Weights of a small mixture-of-experts language model, trained from scratch on English Wikipedia.
Size: 9 layers, vocabulary 8192, 14.3M parameters.
Experts: 12 experts in each of 9 layers, 144 SwiGLU neurons an expert.
Training: a variant of Muon for the experts, 5835 steps.
Below are experts of layer 4 (counted from 0) of a mixture-of-experts language model. Rows are named router (the router's row for the expert), gate (a neuron's input weights, with its number), up (a neuron's input weights, with its number), down (a neuron's output weights, with its number) and show model dimensions 0-79. Each number is 200 + 40 x the weight over its row's rms, rounded and kept within 0 to 999.
Before each expert's rows: "comes before" lists some tokens at least twice as common just after its tokens as in all text; "comes after" lists some tokens at least twice as common just before its tokens as in all text. This comes from a sample of Wikipedia text that the model never trained on. Tokens count by the router's weight.

# expert 5
comes before: "|", " |", "\n", "  ", " 1", ";"
comes after: " |", "|", "\n", "  ", ")", ";"
router,154,182,184,268,205,160,156,239,166,214,253,219,146,279,165,174,135,160,250,141,153,170,149,251,192,238,199,217,159,217,180,143,225,233,195,165,279,176,202,184,200,185,222,199,174,207,176,141,218,172,184,186,120,206,181,166,159,228,190,191,272,184,123,250,177,230,226,124,151,139,265,239,293,202,199,140,213,179,164,131
gate0,271,218,282,239,153,238,212,229,236,163,218,227,249,142,234,136,242,205,204,213,135,182,178,217,226,217,217,214,187,112,158,190,211,157,167,218,243,252,206,239,133,196,185,202,210,160,96,158,273,170,179,222,154,245,204,224,241,245,218,159,233,163,168,178,164,229,187,158,253,207,121,161,200,253,131,161,136,184,276,207
up0,135,225,156,255,128,206,224,237,207,202,245,221,204,232,236,145,213,264,191,236,244,184,202,151,131,159,130,194,169,163,117,209,167,169,171,161,240,176,181,220,171,217,255,189,214,157,190,263,222,194,257,269,135,219,233,146,175,281,188,172,179,208,199,211,229,209,123,222,202,194,189,205,215,145,137,192,148,176,192,172
down0,179,250,124,171,274,214,224,193,174,174,219,190,253,159,211,170,179,254,236,216,281,167,240,239,159,252,171,296,142,201,186,205,214,248,260,188,219,191,182,169,208,241,166,191,139,186,216,169,249,246,216,215,245,200,267,184,223,223,281,148,173,163,269,287,161,233,155,172,243,159,223,157,204,176,243,276,268,188,235,238
gate1,175,181,110,204,164,199,231,186,265,179,242,275,168,217,211,180,179,207,215,228,212,134,206,182,175,137,188,202,157,183,124,235,204,168,183,255,230,101,184,178,166,179,151,162,235,194,144,188,279,296,251,212,162,133,268,188,166,242,231,187,213,221,182,202,241,233,134,193,172,205,284,214,181,195,165,177,179,160,229,188
up1,200,254,237,204,249,136,160,250,115,158,162,205,160,214,175,209,218,151,220,174,331,251,206,191,140,191,219,206,225,256,286,230,233,171,244,137,214,173,207,264,185,240,256,225,141,166,193,167,221,247,239,160,185,251,248,234,154,229,189,173,221,165,223,156,207,177,158,147,259,268,196,181,210,193,145,185,160,246,171,232
down1,107,202,197,180,242,203,193,227,230,206,214,182,201,201,134,171,150,154,235,151,141,217,231,215,275,187,173,202,231,192,197,269,197,141,310,239,249,178,198,227,155,181,162,203,230,293,246,189,185,208,143,158,200,218,250,218,226,182,179,195,223,190,258,257,217,198,218,182,216,169,197,160,155,206,244,123,164,237,236,199
gate2,202,271,256,200,184,261,182,94,232,169,183,139,154,157,265,254,177,204,231,192,241,199,219,160,188,165,198,187,196,212,217,187,196,156,208,189,286,126,229,215,196,206,175,151,261,202,174,216,199,86,223,186,221,190,129,209,261,189,204,204,168,186,202,257,170,212,124,168,186,168,215,219,200,253,189,220,169,206,233,217
up2,126,240,346,214,138,244,196,221,212,232,230,175,198,131,267,186,157,199,229,138,199,218,210,172,142,179,181,236,180,178,224,157,197,170,231,266,237,69,167,173,187,202,215,142,160,189,197,223,244,194,210,249,187,159,165,258,206,181,220,223,235,213,184,219,180,157,199,227,267,223,199,193,202,176,276,160,182,169,278,194
down2,192,194,284,200,219,208,180,240,236,179,154,172,230,135,234,199,218,151,296,173,149,160,155,207,164,216,250,171,151,172,189,231,187,238,260,216,140,137,243,219,195,275,133,239,269,227,174,242,265,241,178,189,220,181,210,170,183,176,224,188,230,236,169,174,199,233,164,254,119,169,153,230,175,205,180,173,203,204,245,169
gate3,257,178,212,199,188,193,132,240,212,194,137,136,218,202,197,139,271,193,278,249,193,212,151,183,154,184,209,242,182,195,239,161,186,185,176,201,116,183,199,264,151,199,229,261,175,178,206,212,217,185,162,164,225,233,254,154,238,205,188,115,233,274,145,232,195,257,177,187,168,228,166,208,260,77,220,191,235,194,138,206
up3,201,134,196,184,243,187,218,168,202,152,231,239,151,258,174,168,120,94,190,254,298,206,251,152,217,225,193,232,185,202,206,207,189,245,113,261,202,170,199,177,198,248,172,207,147,261,159,182,189,156,201,165,123,190,183,127,200,298,211,153,227,285,165,191,172,230,186,214,223,173,193,149,216,194,243,194,239,180,199,198
down3,219,174,198,204,169,174,148,252,238,187,197,246,186,215,273,195,296,227,183,223,309,127,208,186,222,159,174,231,230,241,248,227,184,181,252,155,219,253,204,251,230,221,268,202,126,200,204,182,224,165,193,166,221,227,206,190,234,209,188,194,149,221,118,226,168,137,164,190,245,233,280,202,197,136,235,190,143,279,113,174
gate4,218,170,167,219,143,167,175,178,273,170,184,167,179,185,188,195,252,129,266,261,199,207,244,197,234,129,258,255,187,173,162,214,229,207,169,229,200,185,205,238,187,127,281,224,186,207,190,130,199,227,210,152,162,144,188,232,272,232,211,147,233,168,254,227,191,153,237,192,154,276,212,187,246,207,179,214,195,305,194,190
up4,223,156,248,164,215,222,196,115,285,141,150,232,179,189,142,188,232,178,258,227,232,156,157,146,125,148,190,280,254,156,199,140,202,227,193,236,274,185,205,223,169,78,182,231,251,156,211,277,239,175,177,271,264,159,169,222,253,166,185,165,221,176,137,153,162,157,165,229,212,289,224,162,180,188,216,183,285,238,243,190
down4,193,216,258,228,143,150,256,235,199,153,190,152,204,187,244,244,164,163,106,160,149,133,177,169,260,206,167,176,157,193,152,184,154,221,250,135,157,190,193,201,170,237,223,191,225,205,218,320,213,147,224,210,289,213,177,187,231,227,133,191,237,181,246,199,214,230,184,234,206,248,169,198,229,197,249,128,190,257,183,197
gate5,224,172,236,150,256,299,205,230,177,186,188,177,218,148,203,242,163,193,270,176,232,216,150,170,215,167,196,174,159,198,284,232,157,268,164,188,225,179,180,132,161,172,215,144,195,155,193,128,214,234,216,214,211,212,241,185,159,168,297,198,189,215,159,268,181,234,241,112,124,173,267,280,250,221,222,214,226,166,230,230
up5,261,160,212,174,143,167,213,164,106,206,202,203,202,171,241,182,136,198,210,149,250,235,221,206,238,203,230,221,125,198,263,150,251,260,238,156,171,229,275,154,199,211,146,286,177,241,253,184,215,244,195,212,206,229,231,179,162,207,220,204,112,205,73,211,227,118,266,185,182,204,214,177,217,205,243,254,194,221,243,165
down5,112,186,213,169,132,137,230,168,254,214,156,251,226,210,140,159,216,214,222,165,217,228,157,197,302,172,139,246,214,167,236,212,230,225,184,180,290,216,176,194,193,297,133,196,144,253,154,212,223,172,248,238,203,249,157,192,219,261,226,206,235,186,156,222,183,155,167,227,207,101,207,151,257,167,149,238,262,242,146,185

# expert 9
comes before: "-", ":", "|", "=", "The", "In"
comes after: "\n", "-", "=", "\n\n", "|", "″"
router,261,198,228,121,126,179,168,162,222,175,244,221,169,194,203,124,206,256,164,191,179,211,209,182,273,246,211,202,134,183,216,174,139,191,239,174,192,237,185,207,227,253,139,235,249,177,205,232,207,276,217,197,118,202,198,239,213,183,168,182,177,157,171,213,185,233,203,202,273,258,218,170,219,220,169,212,229,213,155,144
gate0,210,219,231,210,255,179,171,165,264,129,200,174,172,86,185,183,200,199,216,217,157,213,205,301,235,211,191,161,182,128,166,195,141,151,194,281,210,176,169,217,193,189,205,163,184,275,204,201,234,172,304,191,238,194,213,200,247,226,212,268,165,188,141,229,167,225,220,236,131,190,176,207,230,168,195,236,248,247,171,179
up0,150,189,177,127,188,224,214,198,170,210,184,219,157,236,243,262,219,244,177,189,172,213,236,228,211,195,140,145,183,250,277,232,187,160,147,165,191,241,264,223,241,200,172,132,153,184,220,146,121,208,176,275,179,209,177,211,173,198,204,158,160,195,200,89,202,269,232,221,213,298,278,185,178,257,223,198,189,259,236,221
down0,202,179,149,259,154,198,198,233,171,195,195,208,225,245,177,107,176,227,154,179,264,197,268,213,190,164,203,176,232,195,182,242,188,194,273,179,236,200,227,312,155,221,219,247,194,219,120,211,232,175,206,231,183,134,139,134,231,201,220,188,161,198,185,235,187,151,233,230,192,214,172,208,153,215,167,216,211,147,193,145
gate1,217,170,173,199,132,228,187,196,198,180,235,232,272,230,200,203,235,302,131,231,138,233,184,174,262,229,253,208,154,182,216,101,165,179,248,162,165,148,226,227,253,174,184,219,188,183,190,206,211,181,191,152,169,187,222,178,181,177,176,260,190,187,120,233,133,175,188,215,228,139,238,199,231,269,199,164,273,199,218,276
up1,219,192,203,192,203,202,250,230,266,157,178,155,216,229,226,166,201,206,143,176,254,176,182,220,219,148,232,161,252,237,217,246,159,177,177,226,169,150,200,164,234,219,208,254,176,178,158,185,158,138,208,245,143,199,252,180,185,145,230,190,135,262,214,178,236,153,181,196,233,161,248,135,181,170,150,169,165,251,213,275
down1,221,188,188,151,205,208,183,220,114,304,280,263,188,232,237,127,228,218,199,194,171,183,219,226,241,168,224,204,173,197,162,131,203,157,204,170,184,209,285,231,190,149,263,175,151,218,175,195,174,310,173,152,218,189,213,201,152,216,207,237,219,124,262,164,182,221,194,196,177,177,167,226,264,245,227,176,191,269,233,160
gate2,187,258,166,221,185,167,198,185,358,198,214,189,228,225,128,165,209,192,263,204,209,184,215,257,224,193,226,243,181,165,161,243,184,205,241,178,174,161,234,192,222,262,202,222,203,199,222,195,222,181,163,196,187,193,204,184,142,136,260,195,219,224,243,226,177,233,165,214,156,109,183,99,177,171,204,202,184,113,233,162
up2,223,179,213,195,250,248,173,182,245,213,180,147,192,166,173,141,273,198,303,186,227,271,205,204,170,123,203,217,226,239,234,192,128,275,252,226,202,217,195,183,296,213,157,116,256,232,221,143,208,281,156,214,192,185,213,238,236,193,168,128,192,184,205,256,206,179,208,172,166,233,171,190,233,153,186,296,190,112,192,186
down2,169,207,234,228,280,168,147,185,220,242,217,270,187,205,189,235,138,150,224,253,134,191,131,264,284,156,196,149,212,164,152,201,148,219,209,122,168,181,239,233,233,190,215,195,186,210,179,157,188,249,240,224,200,209,204,208,179,152,156,236,235,280,200,189,233,236,202,145,121,276,159,227,211,202,228,175,190,206,182,143
gate3,150,183,250,163,189,244,207,165,235,222,242,212,230,196,197,319,205,210,262,227,209,207,236,201,208,178,272,202,210,193,252,230,178,217,235,179,226,125,232,189,213,177,180,264,176,152,250,213,208,106,280,220,118,165,191,226,278,158,161,233,210,183,207,196,181,206,195,144,219,208,195,224,206,236,221,231,208,208,209,224
up3,125,223,218,231,186,190,204,205,243,240,129,232,260,240,190,231,220,218,204,229,170,258,159,194,186,284,146,170,120,313,158,195,232,207,246,184,222,130,213,174,260,239,133,110,209,206,251,210,246,176,208,185,208,267,228,169,187,182,192,228,224,204,213,229,182,186,211,189,161,189,190,190,167,129,256,250,133,123,140,191
down3,200,225,151,178,127,217,238,149,248,206,239,152,170,144,219,155,172,174,172,183,286,165,259,217,188,186,114,220,213,197,235,202,187,106,209,190,165,249,242,183,122,233,250,200,219,217,222,183,252,209,217,147,217,175,268,219,224,216,148,168,249,229,216,140,178,241,166,173,184,170,130,194,183,235,191,203,199,145,156,233
gate4,167,262,201,218,263,198,88,195,231,205,148,192,153,171,113,212,208,179,182,180,186,178,162,190,241,205,110,205,253,227,174,129,234,235,223,144,258,204,219,194,105,176,208,203,168,235,200,150,238,207,205,173,243,152,183,249,200,148,203,236,164,230,134,222,147,240,174,225,192,98,222,183,221,192,214,252,236,201,187,212
up4,244,232,204,204,196,146,204,206,215,151,143,300,203,146,175,229,212,258,225,108,273,203,243,309,217,145,224,190,208,240,146,224,241,246,190,247,212,159,277,191,162,181,199,191,244,211,214,217,170,151,180,223,217,158,152,168,194,121,239,175,125,152,197,148,220,218,251,260,200,248,229,139,233,174,200,204,237,227,211,222
down4,174,191,275,213,137,195,196,211,111,164,195,153,309,217,242,123,207,181,226,209,98,180,150,242,166,198,217,141,172,195,191,119,208,260,224,233,219,234,180,226,227,212,226,253,219,253,205,283,269,185,130,238,241,104,175,156,202,240,246,185,202,181,204,184,195,170,219,166,186,221,195,226,167,156,236,180,184,169,222,173
gate5,200,213,204,249,219,232,116,140,242,173,184,158,212,177,229,185,174,219,169,168,188,169,175,272,214,180,214,228,167,148,251,193,197,199,276,290,198,246,249,197,166,242,187,151,231,181,176,199,165,209,245,181,181,202,196,198,208,217,212,190,193,176,192,209,182,209,132,184,202,211,166,238,182,245,155,163,278,218,217,234
up5,262,169,164,273,184,269,212,223,158,114,240,202,140,166,229,166,158,208,269,134,119,202,164,219,197,258,189,244,215,145,202,234,244,180,243,236,127,186,170,225,237,183,144,198,156,192,220,220,189,148,181,222,194,220,158,197,202,270,199,228,290,249,196,220,148,199,214,180,216,169,148,210,192,205,216,225,276,171,245,247
down5,274,228,153,217,118,227,201,170,236,239,227,205,235,188,172,266,235,225,233,157,207,193,211,205,293,227,144,159,151,196,223,202,229,152,234,126,252,163,145,155,96,198,235,125,212,186,154,170,147,201,228,264,118,221,188,154,150,264,238,145,243,216,213,213,179,127,223,214,162,201,182,216,189,156,210,136,217,135,180,213

# expert 1
comes before: "\n\n", "=", "\n", " The", " He", " and"
comes after: "=", "\n\n", " =", ")", "s", "\""
router,246,133,254,186,196,174,155,176,133,220,172,230,156,219,226,191,172,206,241,225,127,142,141,123,156,179,217,204,246,172,243,172,195,204,220,237,176,218,253,222,195,185,173,267,199,216,210,217,188,183,203,215,257,118,238,190,185,191,312,136,190,295,229,175,221,265,190,179,154,192,175,163,142,233,210,228,172,160,226,173
gate0,223,166,80,222,244,154,119,158,185,219,179,241,210,280,264,171,195,224,127,217,199,165,275,188,163,200,248,178,234,136,186,176,189,161,262,219,192,306,284,180,173,232,226,197,260,214,158,147,205,216,239,135,221,192,198,147,96,212,211,141,228,262,209,263,208,249,275,215,209,230,186,247,216,179,193,194,225,181,231,174
up0,205,209,204,193,163,132,262,209,267,207,190,187,309,241,244,240,190,223,161,220,188,233,194,200,201,239,182,163,159,192,288,248,262,229,129,205,234,248,254,257,164,182,200,218,174,194,224,144,190,203,88,173,211,218,170,161,275,237,216,175,259,195,205,212,210,205,182,212,213,235,247,180,255,134,220,171,193,233,196,189
down0,219,176,163,252,221,258,238,127,239,136,201,152,126,215,144,162,285,155,169,197,202,261,211,232,277,197,217,256,188,217,226,174,201,259,179,259,182,188,170,204,208,178,183,184,190,194,210,204,181,232,140,231,172,231,248,208,205,257,196,223,168,214,157,191,201,223,207,242,194,194,227,185,152,209,219,237,163,200,217,203
gate1,230,145,160,234,187,109,201,188,231,203,254,166,199,108,222,131,182,214,174,199,187,200,209,173,201,245,198,193,164,236,214,234,136,237,169,119,160,198,229,185,154,198,213,263,237,269,166,214,154,221,152,183,178,233,194,216,227,252,196,227,247,122,173,206,177,182,230,250,155,269,208,163,216,201,234,195,245,228,234,238
up1,203,227,200,206,198,223,204,182,214,233,217,256,225,198,184,200,179,264,175,169,185,229,220,132,203,156,163,105,274,181,237,197,148,145,291,230,210,197,227,126,251,239,206,189,251,150,160,214,202,222,160,237,159,198,259,167,131,190,234,193,213,194,203,118,273,189,135,318,269,163,163,207,192,180,169,235,142,271,168,223
down1,133,230,231,253,174,235,198,246,165,222,199,258,180,186,165,211,170,170,292,295,195,130,155,199,233,170,235,282,261,183,188,185,255,149,237,245,188,160,216,189,169,200,285,82,160,226,244,177,219,163,118,145,179,251,154,232,111,121,235,243,172,186,201,170,252,188,207,284,176,199,182,209,227,148,201,209,214,248,208,200
gate2,116,280,161,239,179,225,213,166,98,230,217,125,209,238,138,198,235,220,154,218,192,246,138,261,154,200,177,267,196,221,203,183,247,212,189,243,208,209,190,127,270,224,231,104,193,191,212,181,231,194,146,245,174,211,182,169,168,198,221,197,154,258,178,207,139,159,242,223,178,259,163,185,185,251,222,230,163,297,220,165
up2,215,298,137,203,173,196,249,245,236,207,241,187,191,200,245,204,210,228,172,177,151,143,196,180,251,189,169,135,95,115,159,152,265,208,200,189,256,193,245,141,203,178,189,148,212,274,188,205,242,141,198,186,181,241,224,205,227,175,271,150,201,210,232,194,183,112,97,194,269,206,172,247,148,148,188,139,216,206,228,172
down2,127,230,213,187,263,259,142,155,209,208,217,230,144,219,224,188,185,207,143,159,232,235,244,169,203,172,199,218,192,211,223,179,216,296,229,210,181,183,225,146,151,205,253,156,159,108,152,189,163,149,142,264,164,177,177,188,215,257,140,183,250,143,242,150,126,132,125,207,227,264,230,149,233,189,235,149,200,274,219,181
gate3,212,292,250,142,119,164,200,211,183,127,216,213,209,199,166,246,209,225,191,293,216,220,273,239,137,199,167,151,152,150,151,201,249,210,253,223,158,162,288,189,195,252,155,194,146,155,209,194,147,229,206,201,193,198,179,194,246,223,253,147,197,186,207,245,225,188,201,233,183,259,209,194,256,170,267,190,293,197,180,256
up3,213,162,208,274,150,199,181,166,248,329,86,155,233,201,204,168,245,221,200,168,213,276,197,213,202,217,189,150,174,204,114,224,164,160,229,211,214,216,146,154,255,207,216,142,224,201,233,254,212,217,236,189,233,204,215,222,210,180,124,155,169,238,242,116,106,154,209,213,215,133,180,187,218,180,185,227,232,168,173,175
down3,180,292,163,189,128,224,200,260,242,276,298,185,207,195,143,160,219,173,223,182,233,187,202,121,246,305,201,206,198,223,159,204,123,194,168,226,184,200,157,164,186,253,222,215,210,141,193,165,181,181,210,157,210,264,274,211,181,141,183,234,167,246,142,189,148,260,176,229,238,168,162,218,166,220,234,195,207,243,181,181
gate4,224,112,188,143,162,205,163,222,139,176,262,262,156,232,215,164,217,207,168,195,162,200,165,192,193,194,200,249,180,194,210,143,240,172,209,197,138,258,167,160,171,150,140,187,246,272,259,200,290,137,237,236,268,220,190,199,153,163,233,181,261,181,155,228,155,209,122,135,142,221,167,217,210,284,184,235,216,168,196,194
up4,191,221,198,181,199,168,189,248,143,170,260,145,184,150,192,210,165,205,189,201,146,201,188,157,234,272,245,202,204,180,154,204,199,263,169,226,197,160,169,221,196,200,262,231,258,129,248,212,211,193,136,170,120,226,281,247,230,218,148,218,226,283,201,227,205,181,138,209,241,71,292,201,276,186,218,203,233,229,117,205
down4,135,147,222,264,146,179,256,131,261,168,292,218,225,148,187,194,250,139,197,184,272,162,181,186,227,233,162,253,258,206,149,207,182,235,185,166,143,230,194,219,256,239,143,262,200,211,163,225,175,253,190,223,171,186,222,229,184,153,182,244,100,234,253,171,131,272,197,193,160,217,215,244,145,205,257,161,191,209,216,215
gate5,239,208,217,196,171,224,230,192,217,124,239,281,209,195,127,200,226,181,197,232,227,169,156,211,185,212,214,247,213,113,261,202,201,231,238,229,178,207,198,157,234,145,210,145,190,187,121,231,227,224,196,178,191,226,153,223,275,224,193,231,234,258,224,233,181,162,158,198,271,200,179,200,174,165,171,199,214,224,256,229
up5,232,227,109,227,225,206,213,164,208,214,254,164,205,203,200,142,281,163,251,182,219,199,231,241,169,219,264,190,170,227,287,200,185,216,264,207,225,196,227,217,177,212,169,130,175,254,185,196,235,182,127,140,227,227,245,189,107,190,158,215,232,281,282,228,204,200,253,171,174,168,225,151,181,269,175,240,196,114,236,147
down5,191,225,237,193,162,216,191,200,275,143,178,121,181,165,242,176,182,237,238,226,178,166,144,249,226,205,247,159,251,137,151,237,193,232,193,235,198,178,234,209,198,167,216,187,255,139,174,232,182,165,174,123,240,163,147,272,261,231,231,182,190,140,216,189,239,213,247,239,181,233,143,193,208,171,197,139,116,155,168,198

# expert 2
comes before: " |", "\n", ";", "  ", "–", "0"
comes after: " |", "–", ";", "  ", " 1", " 0"
router,161,154,197,257,252,193,149,263,217,202,265,211,192,236,143,221,142,158,225,190,173,225,147,184,188,106,187,196,185,213,158,159,175,271,185,274,211,192,250,184,179,144,187,191,155,212,111,190,205,246,162,171,151,143,229,166,166,228,259,227,295,184,156,221,160,252,237,167,132,177,203,242,255,215,220,223,183,198,194,163
gate0,210,188,236,140,192,204,194,222,148,244,186,217,243,222,166,213,247,183,188,195,207,172,234,230,224,224,200,260,134,162,206,151,198,209,185,230,228,198,207,143,226,75,203,162,248,196,186,228,252,217,131,155,127,174,234,211,254,276,188,204,168,219,177,234,168,299,147,216,201,195,211,242,158,261,205,158,235,248,220,141
up0,203,147,165,199,178,179,257,191,214,184,141,276,174,151,270,185,236,228,254,225,283,211,163,224,231,184,190,233,157,202,206,164,191,253,168,200,249,158,181,138,162,117,221,241,134,269,163,189,189,120,230,227,187,161,172,169,166,233,130,172,204,191,168,248,109,180,206,213,199,154,267,231,217,241,236,184,197,154,170,239
down0,165,185,208,238,171,146,219,158,159,239,164,190,183,153,206,233,221,198,172,198,227,180,159,186,193,169,210,227,177,155,143,206,128,245,248,203,148,136,188,203,113,178,224,225,117,166,169,223,235,192,186,218,155,178,190,171,263,235,115,217,225,160,231,142,147,122,245,224,287,232,264,239,221,256,184,189,233,224,201,232
gate1,162,209,204,208,224,248,196,147,166,207,224,231,129,197,166,157,201,202,303,221,176,207,217,256,219,190,157,239,266,254,228,137,213,235,167,148,158,192,133,192,198,202,187,181,188,169,132,226,223,195,148,166,206,149,204,237,247,223,183,282,146,198,239,150,231,179,228,254,158,187,156,218,181,179,238,188,259,259,185,208
up1,210,238,203,228,235,246,177,178,179,208,237,157,164,174,243,57,228,143,244,222,196,213,232,225,216,242,219,231,291,254,169,237,194,242,198,198,111,304,162,198,225,227,234,203,187,125,164,176,195,202,212,217,192,183,187,232,248,256,191,295,195,200,181,155,245,208,221,228,199,190,117,205,198,211,230,220,233,195,241,212
down1,185,152,225,167,194,143,220,183,226,213,118,202,189,164,187,156,197,245,219,224,172,139,246,290,225,290,204,161,208,211,243,161,174,208,144,191,187,233,213,203,148,209,148,197,203,202,139,133,217,195,205,309,317,278,144,251,218,232,204,235,160,197,231,212,224,214,101,284,195,199,176,242,184,112,197,219,199,234,218,214
gate2,215,199,178,153,283,212,200,216,159,221,205,222,161,233,195,221,195,193,205,136,168,174,205,189,206,192,229,140,239,144,242,181,195,202,250,207,170,149,171,249,205,196,192,293,160,243,275,214,167,219,208,113,189,184,134,218,197,211,192,211,174,242,147,195,170,236,186,229,144,102,194,249,145,163,212,224,180,201,146,254
up2,155,195,138,150,299,166,221,155,180,188,262,213,216,173,117,256,203,203,243,175,258,154,202,132,200,231,242,200,160,131,196,234,258,265,205,227,174,158,205,277,236,226,191,271,210,230,247,194,189,222,224,121,194,166,140,263,212,184,170,242,180,248,222,166,155,179,176,205,179,122,192,210,207,250,136,192,195,187,221,215
down2,132,218,211,189,199,206,218,155,199,223,158,165,135,273,197,171,228,245,222,142,192,193,197,224,205,155,209,268,284,168,199,206,125,251,242,211,200,163,220,280,169,133,154,288,154,152,240,209,214,205,166,204,222,228,282,181,191,185,151,127,210,271,228,218,212,283,201,204,153,251,196,215,200,180,271,233,181,221,166,231
gate3,154,96,186,246,184,170,197,233,192,160,261,226,173,209,199,217,197,177,190,182,154,155,164,187,171,251,230,255,172,122,135,229,173,138,300,236,249,231,279,156,138,156,189,260,176,199,158,162,271,218,214,251,230,182,135,177,178,194,235,169,234,262,231,296,177,251,208,211,246,187,193,167,191,173,205,272,252,194,176,224
up3,219,183,226,252,224,196,232,196,245,191,165,159,246,187,201,188,199,225,142,203,233,274,208,201,221,177,214,169,230,184,231,186,154,212,250,196,93,158,249,121,153,157,199,167,162,204,206,178,144,291,148,181,194,171,241,250,216,209,198,249,220,237,241,277,205,216,279,188,239,197,195,210,211,221,265,198,165,189,296,156
down3,227,332,170,272,224,185,213,235,258,196,168,240,149,203,241,219,188,215,206,217,189,193,148,263,209,239,155,183,219,252,146,162,150,154,161,209,157,228,232,217,164,140,171,168,174,243,186,219,174,191,193,127,275,147,249,207,196,249,268,218,255,162,163,197,150,246,217,156,244,167,160,137,205,222,183,200,215,187,239,170
gate4,209,201,245,225,277,148,186,169,236,210,225,144,275,206,173,293,194,158,245,176,188,153,122,211,170,133,219,291,232,185,198,205,237,222,127,174,186,190,274,230,237,175,223,138,241,246,206,204,193,141,182,175,191,207,205,263,290,275,178,203,256,163,167,188,170,231,229,143,184,242,183,199,190,197,266,222,184,224,193,196
up4,214,155,247,176,198,267,171,201,251,215,211,176,248,189,193,254,231,178,198,217,169,107,150,152,152,167,151,240,228,219,157,194,142,184,116,172,190,200,298,267,262,182,208,167,270,190,188,208,199,166,159,223,210,195,264,213,296,171,141,238,220,151,210,201,146,256,219,198,193,239,204,201,181,215,281,204,175,276,162,192
down4,233,240,238,179,107,111,227,222,145,189,222,194,138,160,256,213,188,220,154,252,191,199,216,235,270,239,220,144,185,168,149,198,242,212,268,167,204,213,230,219,252,196,193,161,262,231,222,204,214,293,218,188,226,104,203,236,191,191,195,260,266,179,237,219,196,163,173,204,214,253,179,165,128,240,175,73,236,210,187,184
gate5,228,187,248,122,163,205,185,254,224,231,204,232,241,173,277,240,209,233,134,175,188,193,200,216,170,188,205,194,219,176,145,156,196,180,243,138,176,249,211,164,209,194,267,146,172,151,140,152,197,251,202,123,191,213,212,153,308,236,218,243,219,273,200,258,232,227,149,229,141,165,200,146,218,238,206,216,236,269,128,202
up5,124,266,164,238,206,174,205,203,259,194,138,247,212,147,138,269,223,234,203,173,235,188,186,176,170,97,181,208,152,187,278,97,155,212,241,217,218,218,189,222,171,209,185,208,225,129,232,243,155,251,168,245,197,143,172,201,211,114,199,184,200,169,144,147,184,154,209,153,196,250,167,245,144,143,167,200,180,203,196,155
down5,199,182,183,197,202,201,225,158,211,223,320,182,202,229,180,114,215,188,230,244,184,138,170,157,159,149,174,132,132,172,255,253,228,278,202,206,181,192,157,256,195,198,148,151,163,145,196,217,146,191,261,217,186,150,210,130,210,159,152,236,247,191,192,191,152,130,161,237,188,209,234,198,118,222,212,177,270,192,300,199